From a checkpoint of a small mixture-of-experts model trained on Wikipedia.
Experts: 40 experts in each of 11 layers, 4 picks a token, a softmax router.
Below are experts of layer 5 (counted from 0) of a mixture-of-experts language model. Rows are named router (the router's row for the expert) and show model dimensions 240-319. Each number is 200 + 20 x the weight over its row's rms, rounded and kept within 0 to 999.
After each expert's rows: "mostly gets" lists some tokens that are sent to it at least half of the time. This comes from a sample of Wikipedia text that the model never trained on.

# expert 32
router,250,200,181,154,168,204,209,207,193,238,185,221,184,197,216,185,204,236,193,180,198,205,194,224,205,230,211,203,252,190,178,222,208,214,186,185,200,211,169,189,215,175,192,237,180,187,180,206,204,183,197,207,167,169,205,201,197,182,183,210,190,207,236,217,171,201,180,202,187,160,182,217,213,193,176,208,208,227,222,216
mostly gets: "ation ", "ations ", "game ", "tion ", "film ", "series "

# expert 39
router,211,191,198,205,218,203,206,198,193,201,183,194,190,210,185,171,249,181,184,179,212,209,190,215,199,220,191,209,200,218,194,220,220,188,215,219,191,211,188,195,215,211,200,210,202,208,181,199,177,178,215,197,168,215,196,174,188,171,226,197,182,244,197,210,153,199,186,190,205,175,194,196,208,213,179,207,239,170,202,198
mostly gets: "Mc", "Dar", "Wal", "ü", "Mike ", "Hun"

# expert 17
router,194,224,197,194,216,172,221,237,209,219,184,235,216,196,207,228,212,222,183,183,198,181,211,211,203,183,188,208,204,163,200,238,205,188,181,196,200,208,192,173,176,216,203,185,195,195,165,219,214,202,194,210,196,195,194,214,200,170,193,186,185,206,212,223,198,238,184,206,189,195,204,236,218,243,173,204,209,217,213,206
mostly gets: "==", ").", ";", "States", "ations", "="

# expert 37
router,193,204,194,162,212,210,212,178,208,234,200,199,177,187,208,197,200,201,178,208,206,163,231,245,216,227,217,221,186,180,182,229,240,173,212,202,207,225,187,197,187,182,179,190,188,175,222,210,202,173,207,242,210,197,193,212,177,229,190,225,221,195,199,200,160,222,188,224,172,211,181,217,200,232,157,229,184,201,194,217
mostly gets: "(", "^{", "[", "_{", "• ", "{"

# expert 29
router,208,192,206,211,217,194,203,207,165,225,184,210,160,215,198,184,229,202,203,163,207,203,217,218,223,225,209,195,219,208,179,206,235,206,238,191,186,198,207,226,216,182,209,226,205,219,229,192,196,173,189,197,201,207,188,209,198,176,241,222,222,191,218,190,206,209,183,216,193,193,200,204,177,209,207,200,185,209,206,200
mostly gets: "be ", "him ", "days ", "some ", "several ", "one "

# expert 24
router,239,202,183,222,180,197,210,222,178,206,181,192,187,214,206,194,206,208,204,157,217,197,211,212,201,196,195,204,250,184,194,239,188,206,200,204,159,192,175,204,216,219,215,196,195,184,199,179,165,157,182,221,187,169,143,209,201,198,227,222,187,176,207,189,210,208,156,186,202,223,206,222,206,219,150,199,185,228,182,211
mostly gets: ", ", "), ", "man", "\", ", "', ", "., "

# expert 0
router,179,239,220,191,202,196,213,196,187,223,168,192,196,216,211,211,215,217,191,204,218,184,181,188,212,180,226,208,207,174,189,221,210,235,224,185,223,183,194,185,215,176,198,203,168,190,199,181,191,191,210,208,199,185,207,175,194,209,257,179,204,228,209,205,215,211,148,197,201,213,199,200,179,189,189,184,212,200,213,226
mostly gets: "of ", "against ", "Born", "′", "Coordinates", "Preceded "

# expert 1
router,227,229,186,174,202,208,240,234,232,207,182,235,217,206,225,213,197,203,183,206,186,179,204,192,206,200,205,219,237,176,209,208,231,207,178,159,215,189,188,191,182,180,182,177,195,225,169,199,186,201,228,184,182,193,197,166,219,167,228,203,187,204,178,207,188,225,171,202,170,227,158,187,206,220,174,207,185,199,171,212
mostly gets: "ri", "li", "President ", "Minister ", "di", "name"

# expert 26
router,225,196,200,191,210,183,223,201,216,211,158,173,209,219,227,202,212,221,178,159,217,190,207,171,208,199,209,208,210,173,207,203,197,189,189,200,185,232,174,186,185,197,201,224,211,177,189,214,225,187,180,221,167,182,221,184,213,175,198,209,172,225,212,215,190,208,186,204,177,181,205,199,195,214,176,215,247,188,234,206
mostly gets: "School", "County ", "University", "Street ", "Airport ", "Albums "

# expert 31
router,176,198,202,210,209,213,210,223,195,229,190,191,183,247,197,172,196,228,194,170,196,174,169,211,223,226,171,218,221,192,159,222,208,206,202,196,193,206,185,211,215,187,195,189,176,197,205,233,162,195,228,206,166,174,205,187,183,193,221,248,185,188,230,212,168,196,191,180,184,215,222,238,214,195,170,212,211,219,196,225
mostly gets: "David ", "MF ", "Mike ", "BRA ", "Richard ", "Ug"

# expert 21
router,217,182,197,188,164,238,194,190,196,228,178,225,207,207,244,197,201,182,190,190,193,190,192,221,210,196,190,208,220,184,207,205,213,177,167,254,203,209,189,184,180,195,187,235,196,220,223,191,199,196,181,228,164,222,176,170,199,202,192,208,196,183,198,210,180,197,199,206,207,182,201,218,199,190,170,204,181,212,204,193
mostly gets: "i ", "os ", "é", "', ", "Los ", "o "

# expert 36
router,179,207,181,187,222,196,227,204,191,231,191,185,200,180,233,183,213,192,202,172,204,190,229,216,209,198,209,201,215,195,188,230,207,219,198,203,200,200,184,221,189,204,202,204,220,176,211,238,171,156,196,210,146,170,200,220,215,196,199,219,192,200,211,223,232,222,209,228,179,162,219,213,144,215,202,248,180,227,208,215
mostly gets: "that ", "which ", "He ", "they ", "who ", "198"

# expert 11
router,226,194,188,141,211,234,206,168,224,195,173,190,191,222,231,210,193,209,178,182,238,175,239,226,201,178,212,249,189,202,178,209,214,221,239,203,198,226,189,154,195,193,176,191,219,210,225,255,164,181,197,204,183,183,190,173,169,196,215,234,202,233,183,215,199,210,201,216,190,199,200,229,193,173,193,214,209,226,215,198
mostly gets: "their ", "the ", "The ", "his ", "other ", "two "

# expert 6
router,194,222,207,167,218,215,219,214,201,252,183,217,217,196,205,200,192,217,214,207,216,187,203,210,237,214,185,198,215,202,196,208,189,239,205,184,196,229,189,175,202,213,184,196,192,195,231,196,173,200,179,218,213,186,192,213,202,194,223,206,175,223,195,239,167,207,172,248,190,198,196,212,186,212,180,213,198,203,214,209
mostly gets: "). ", "\"", ".\"", "\". ", "\".", "would "

# expert 23
router,199,160,215,192,180,208,205,183,226,224,164,205,183,201,212,177,227,189,197,206,202,177,219,226,202,181,192,210,243,197,191,201,204,197,187,163,187,219,204,205,181,217,173,230,206,177,188,211,204,208,225,190,202,204,201,204,179,184,202,208,213,198,184,189,206,216,200,211,210,200,184,201,182,214,183,222,159,237,223,200
mostly gets: "However", "San ", "Nor", "do ", "Cor", "ber"

# expert 18
router,197,221,235,168,196,221,232,204,180,205,183,199,187,191,226,181,228,201,185,186,202,182,197,204,239,183,191,231,193,186,182,190,201,201,224,195,193,233,192,178,182,205,191,202,191,240,233,206,198,192,232,188,197,180,193,201,209,182,201,193,207,282,198,206,201,200,200,190,163,196,201,208,194,162,211,225,248,191,197,217
mostly gets: "As ", "until ", "With ", "without ", "because ", "what "

# expert 10
router,222,222,220,178,236,251,273,224,178,191,167,232,234,210,206,180,193,242,205,179,196,201,215,208,213,215,183,182,215,179,196,205,190,198,195,220,227,211,207,189,184,168,188,187,191,220,200,255,179,189,162,180,153,202,181,191,216,171,186,201,172,171,223,215,196,205,161,199,200,169,173,202,214,177,155,234,191,193,198,181
mostly gets: "their ", "based ", "located ", "built ", "her ", "His "

# expert 22
router,214,207,194,199,205,192,193,222,229,228,189,225,175,193,213,198,203,211,192,182,190,134,205,243,209,211,178,217,229,214,172,198,192,182,165,185,189,182,162,202,221,201,206,215,209,216,211,242,169,198,190,225,195,209,209,184,187,197,189,213,197,209,225,223,180,210,201,252,194,196,188,213,188,175,196,215,189,191,220,227
mostly gets: "-", "*", ".\"", "—", "$", "–"

# expert 7
router,209,210,197,191,204,236,219,221,163,236,179,192,211,207,234,153,220,201,204,174,189,209,200,201,220,229,209,220,187,179,205,231,241,212,227,216,191,207,191,172,222,193,196,250,185,224,219,251,193,185,187,206,194,191,181,220,187,186,207,214,211,194,219,186,178,211,208,202,189,205,193,215,162,182,191,205,193,197,218,199
mostly gets: "was ", "were ", "been ", "have ", "has ", "would "

# expert 25
router,197,221,223,203,170,187,233,230,215,196,188,197,222,205,203,199,230,208,183,197,221,185,208,209,209,198,211,252,205,178,190,196,212,170,199,223,183,204,187,228,198,174,186,195,215,224,171,195,200,158,205,205,202,197,178,182,215,188,190,204,149,202,200,199,202,216,224,197,166,195,172,226,193,213,193,226,215,194,195,198
mostly gets: "ș", "z", "č", "š", "uk", "zh"

# expert 27
router,199,220,215,188,174,191,207,187,223,194,189,234,207,224,224,186,205,201,128,200,206,181,168,190,204,188,185,196,202,193,176,225,244,221,193,229,192,206,167,212,225,208,177,187,203,175,219,241,182,180,206,218,187,174,213,208,185,159,222,215,190,219,232,228,174,189,189,207,197,173,185,203,215,167,189,215,177,238,178,226
mostly gets: "North ", "South ", "District ", "High ", "West ", "General "

# expert 8
router,202,195,200,166,194,217,213,197,195,222,187,225,178,195,203,189,247,223,195,182,191,197,202,214,210,205,180,210,229,181,187,206,221,238,190,197,223,201,198,202,221,214,157,206,203,188,203,226,193,178,212,231,193,181,189,201,175,189,172,221,196,206,223,217,202,204,201,242,186,181,219,225,194,188,159,183,183,225,190,193
mostly gets: "%; ", "—; ", "±% ", "often ", "| ", "; "

# expert 16
router,216,203,193,205,172,180,223,191,197,231,203,199,212,247,187,208,215,232,189,178,249,175,214,216,227,199,163,218,204,205,204,223,192,231,217,217,190,193,190,175,197,153,188,187,228,192,224,184,162,199,223,218,183,181,198,196,220,189,237,236,198,210,201,252,204,183,183,211,185,201,203,210,159,224,192,212,196,217,205,209
mostly gets: "\n\n", "==", "== ", "=== ", "\". ", "As "

# expert 33
router,267,179,216,184,181,168,192,221,184,201,185,180,176,192,179,188,220,204,175,176,213,197,210,234,212,175,180,217,217,186,168,196,214,215,214,185,220,178,202,185,197,201,154,205,176,206,188,212,200,195,201,211,180,179,193,177,163,193,213,236,215,214,234,197,190,196,176,186,183,202,218,179,174,231,185,191,234,232,183,212
mostly gets: "o", "No", "ro", "co", "os", "mi"

# expert 15
router,231,221,216,189,166,238,238,232,202,204,181,244,179,211,177,201,208,214,184,200,232,185,193,179,185,223,186,209,227,194,163,209,175,228,210,219,189,182,153,220,164,152,202,174,174,174,241,195,185,201,209,215,203,200,162,187,219,220,218,171,197,205,213,195,184,186,211,221,168,178,153,196,159,187,193,193,198,205,177,212
mostly gets: "- ", "See ", "also ", "= ", "); ", "→ "

# expert 5
router,244,188,207,185,195,216,231,232,176,216,190,227,194,230,210,197,200,232,194,185,219,178,219,208,209,210,210,191,198,163,192,213,199,210,229,176,238,194,187,219,212,204,185,216,204,205,202,213,205,184,184,218,180,217,172,180,237,193,196,204,188,224,182,199,172,190,178,180,193,182,168,184,171,168,178,229,188,214,240,217
mostly gets: "ast", "along ", "Country", "well ", "}", "old"

# expert 19
router,216,195,195,174,196,185,207,190,186,178,212,203,167,218,188,179,226,210,188,194,218,188,242,233,230,199,207,243,237,168,183,215,207,219,177,205,215,222,166,189,186,204,171,234,222,188,217,223,205,182,260,208,207,183,191,201,221,211,187,191,181,213,216,219,196,206,162,202,169,215,214,218,189,201,174,223,153,237,166,238
mostly gets: "It ", "This ", "There ", "They ", "These ", "film "

# expert 14
router,189,198,216,213,192,204,217,187,185,218,187,205,193,200,206,186,215,182,209,161,201,181,232,237,241,205,139,232,196,187,183,193,184,185,198,199,195,209,176,196,233,219,196,230,207,234,223,213,171,193,151,240,158,180,169,180,199,168,220,207,194,198,186,227,200,225,168,217,194,172,191,224,182,200,178,219,227,188,226,199
mostly gets: "cont", "non", "cap", "year", "dev", "cou"

# expert 12
router,197,194,225,200,216,225,246,211,200,200,209,235,206,246,230,196,188,223,173,198,240,199,186,236,193,177,159,216,219,182,165,190,202,216,189,196,224,221,182,195,172,192,183,213,210,194,219,215,179,204,213,248,191,195,183,190,192,195,209,202,203,199,225,262,160,243,184,207,200,200,200,218,203,159,196,204,191,247,192,208
mostly gets: "School", "Bas", "Ug", "On", "Kur", "Mr"

# expert 28
router,204,195,200,183,221,179,195,212,199,203,186,210,208,184,200,161,224,199,186,211,205,201,195,191,210,173,179,189,219,188,200,202,224,216,230,222,229,194,187,184,223,180,206,229,224,190,206,226,191,171,193,209,196,222,190,193,172,216,219,188,179,204,195,204,189,183,188,209,186,147,165,202,200,160,212,197,191,209,214,196
mostly gets: "00 ", "2 ", "3 ", "23 ", "several ", "km "

# expert 9
router,208,211,202,187,221,177,193,226,193,232,219,193,179,211,215,210,220,190,194,194,182,178,213,208,225,220,207,190,201,191,183,213,213,205,185,205,192,226,202,185,163,211,186,186,222,219,166,200,200,183,201,196,182,218,194,165,217,152,215,263,197,189,244,194,199,225,188,188,163,193,157,226,205,160,185,177,196,221,200,199
mostly gets: "called ", "named ", "–", "Win ", "won ", "BRA "

# expert 2
router,204,221,182,206,210,163,190,204,178,207,170,186,137,225,209,186,239,197,187,203,186,181,159,200,232,209,170,187,199,211,206,216,189,200,219,229,217,190,215,194,222,185,180,228,212,202,187,205,172,168,181,174,165,199,204,181,223,190,261,178,181,203,231,198,187,192,212,209,208,187,193,215,168,200,200,185,172,194,160,199
mostly gets: "Succeeded ", "Preceded ", "Votes ", "cont", "Candidate ", "requ"

# expert 13
router,268,202,198,212,182,212,209,197,215,203,204,196,176,205,186,211,216,199,193,169,205,192,203,224,197,228,219,199,206,182,207,202,201,205,180,178,195,208,199,182,219,168,155,229,232,223,195,217,198,181,202,197,189,188,163,181,192,210,190,209,190,189,227,185,195,221,202,192,169,227,145,200,195,227,217,184,184,236,231,210
mostly gets: "ical ", "ology ", "ail", "ological ", "sion", "ator"

# expert 20
router,205,211,212,160,218,230,184,214,182,232,195,178,211,220,196,172,227,227,217,189,174,197,202,229,231,224,199,231,204,180,186,215,201,196,190,195,200,200,195,190,169,200,208,174,197,227,211,214,203,189,211,174,223,190,197,215,200,191,223,202,180,206,197,214,178,251,163,225,195,203,194,234,172,186,187,195,193,217,188,211
mostly gets: "born ", "released ", "died ", "found ", "made ", "death "

# expert 30
router,162,175,201,165,212,189,231,213,205,201,200,215,203,193,199,172,212,206,192,207,175,203,200,229,192,225,196,184,196,196,183,221,187,208,178,191,168,196,184,186,186,195,176,222,213,195,179,221,160,203,201,218,186,125,172,169,192,186,182,230,200,220,208,234,188,192,180,220,216,187,172,224,180,199,172,203,187,219,163,204
mostly gets: "However", "also", "time", "however", "players ", "but "

# expert 4
router,225,241,207,166,197,223,200,213,184,206,215,194,172,165,201,204,206,229,202,197,214,177,184,219,209,237,198,224,204,160,196,215,243,222,218,208,202,199,209,117,228,185,156,213,182,190,176,206,206,229,195,206,200,201,191,191,193,178,219,208,194,216,170,172,205,214,189,242,201,213,200,206,191,221,184,226,190,223,185,210
mostly gets: "of ", "with ", "ated", "among ", "ext", "upon "

# expert 34
router,234,221,203,115,188,207,199,211,222,206,184,213,209,185,211,166,229,223,160,207,224,195,177,174,187,208,229,238,216,193,196,217,213,209,212,211,226,214,166,179,178,193,195,205,206,221,166,224,190,181,227,200,203,213,182,172,194,219,198,194,175,228,194,187,159,219,217,206,179,197,188,180,205,195,211,224,201,195,196,217
mostly gets: "ara ", "i ", "ina ", "ra ", "ai ", "z "

# expert 38
router,207,210,220,173,207,207,208,217,219,216,193,190,218,180,235,175,210,216,176,188,206,193,197,206,225,207,202,225,210,181,181,211,233,225,185,212,174,225,171,172,210,179,191,197,200,216,204,185,185,175,228,186,204,196,190,192,178,213,196,180,179,235,175,197,186,226,192,231,161,184,208,208,221,233,196,228,232,172,201,230
mostly gets: "John ", "William ", "ov ", "David ", "James ", "Charles "

# expert 3
router,183,218,201,185,182,209,201,204,172,219,179,227,190,209,232,193,217,190,192,154,189,186,213,216,209,223,169,201,191,192,176,207,194,197,206,208,202,237,191,191,229,203,145,224,223,173,250,211,200,179,153,248,181,171,189,197,231,186,189,234,203,202,205,197,187,188,185,223,169,211,185,226,161,203,192,202,207,199,243,200
mostly gets: "Ex", "Western ", "Inter", "inter", "exp", "cont"

# expert 35
router,208,210,210,199,191,214,195,202,197,229,191,207,142,199,198,146,198,200,198,157,205,184,216,224,228,211,204,196,188,177,187,217,250,220,232,192,168,201,201,201,219,180,196,197,211,181,212,216,196,158,239,202,170,197,206,191,180,166,214,199,142,229,174,200,183,200,175,210,186,206,189,213,194,218,201,234,200,220,192,202
mostly gets: "201", "202", "200", "198", "199", "197"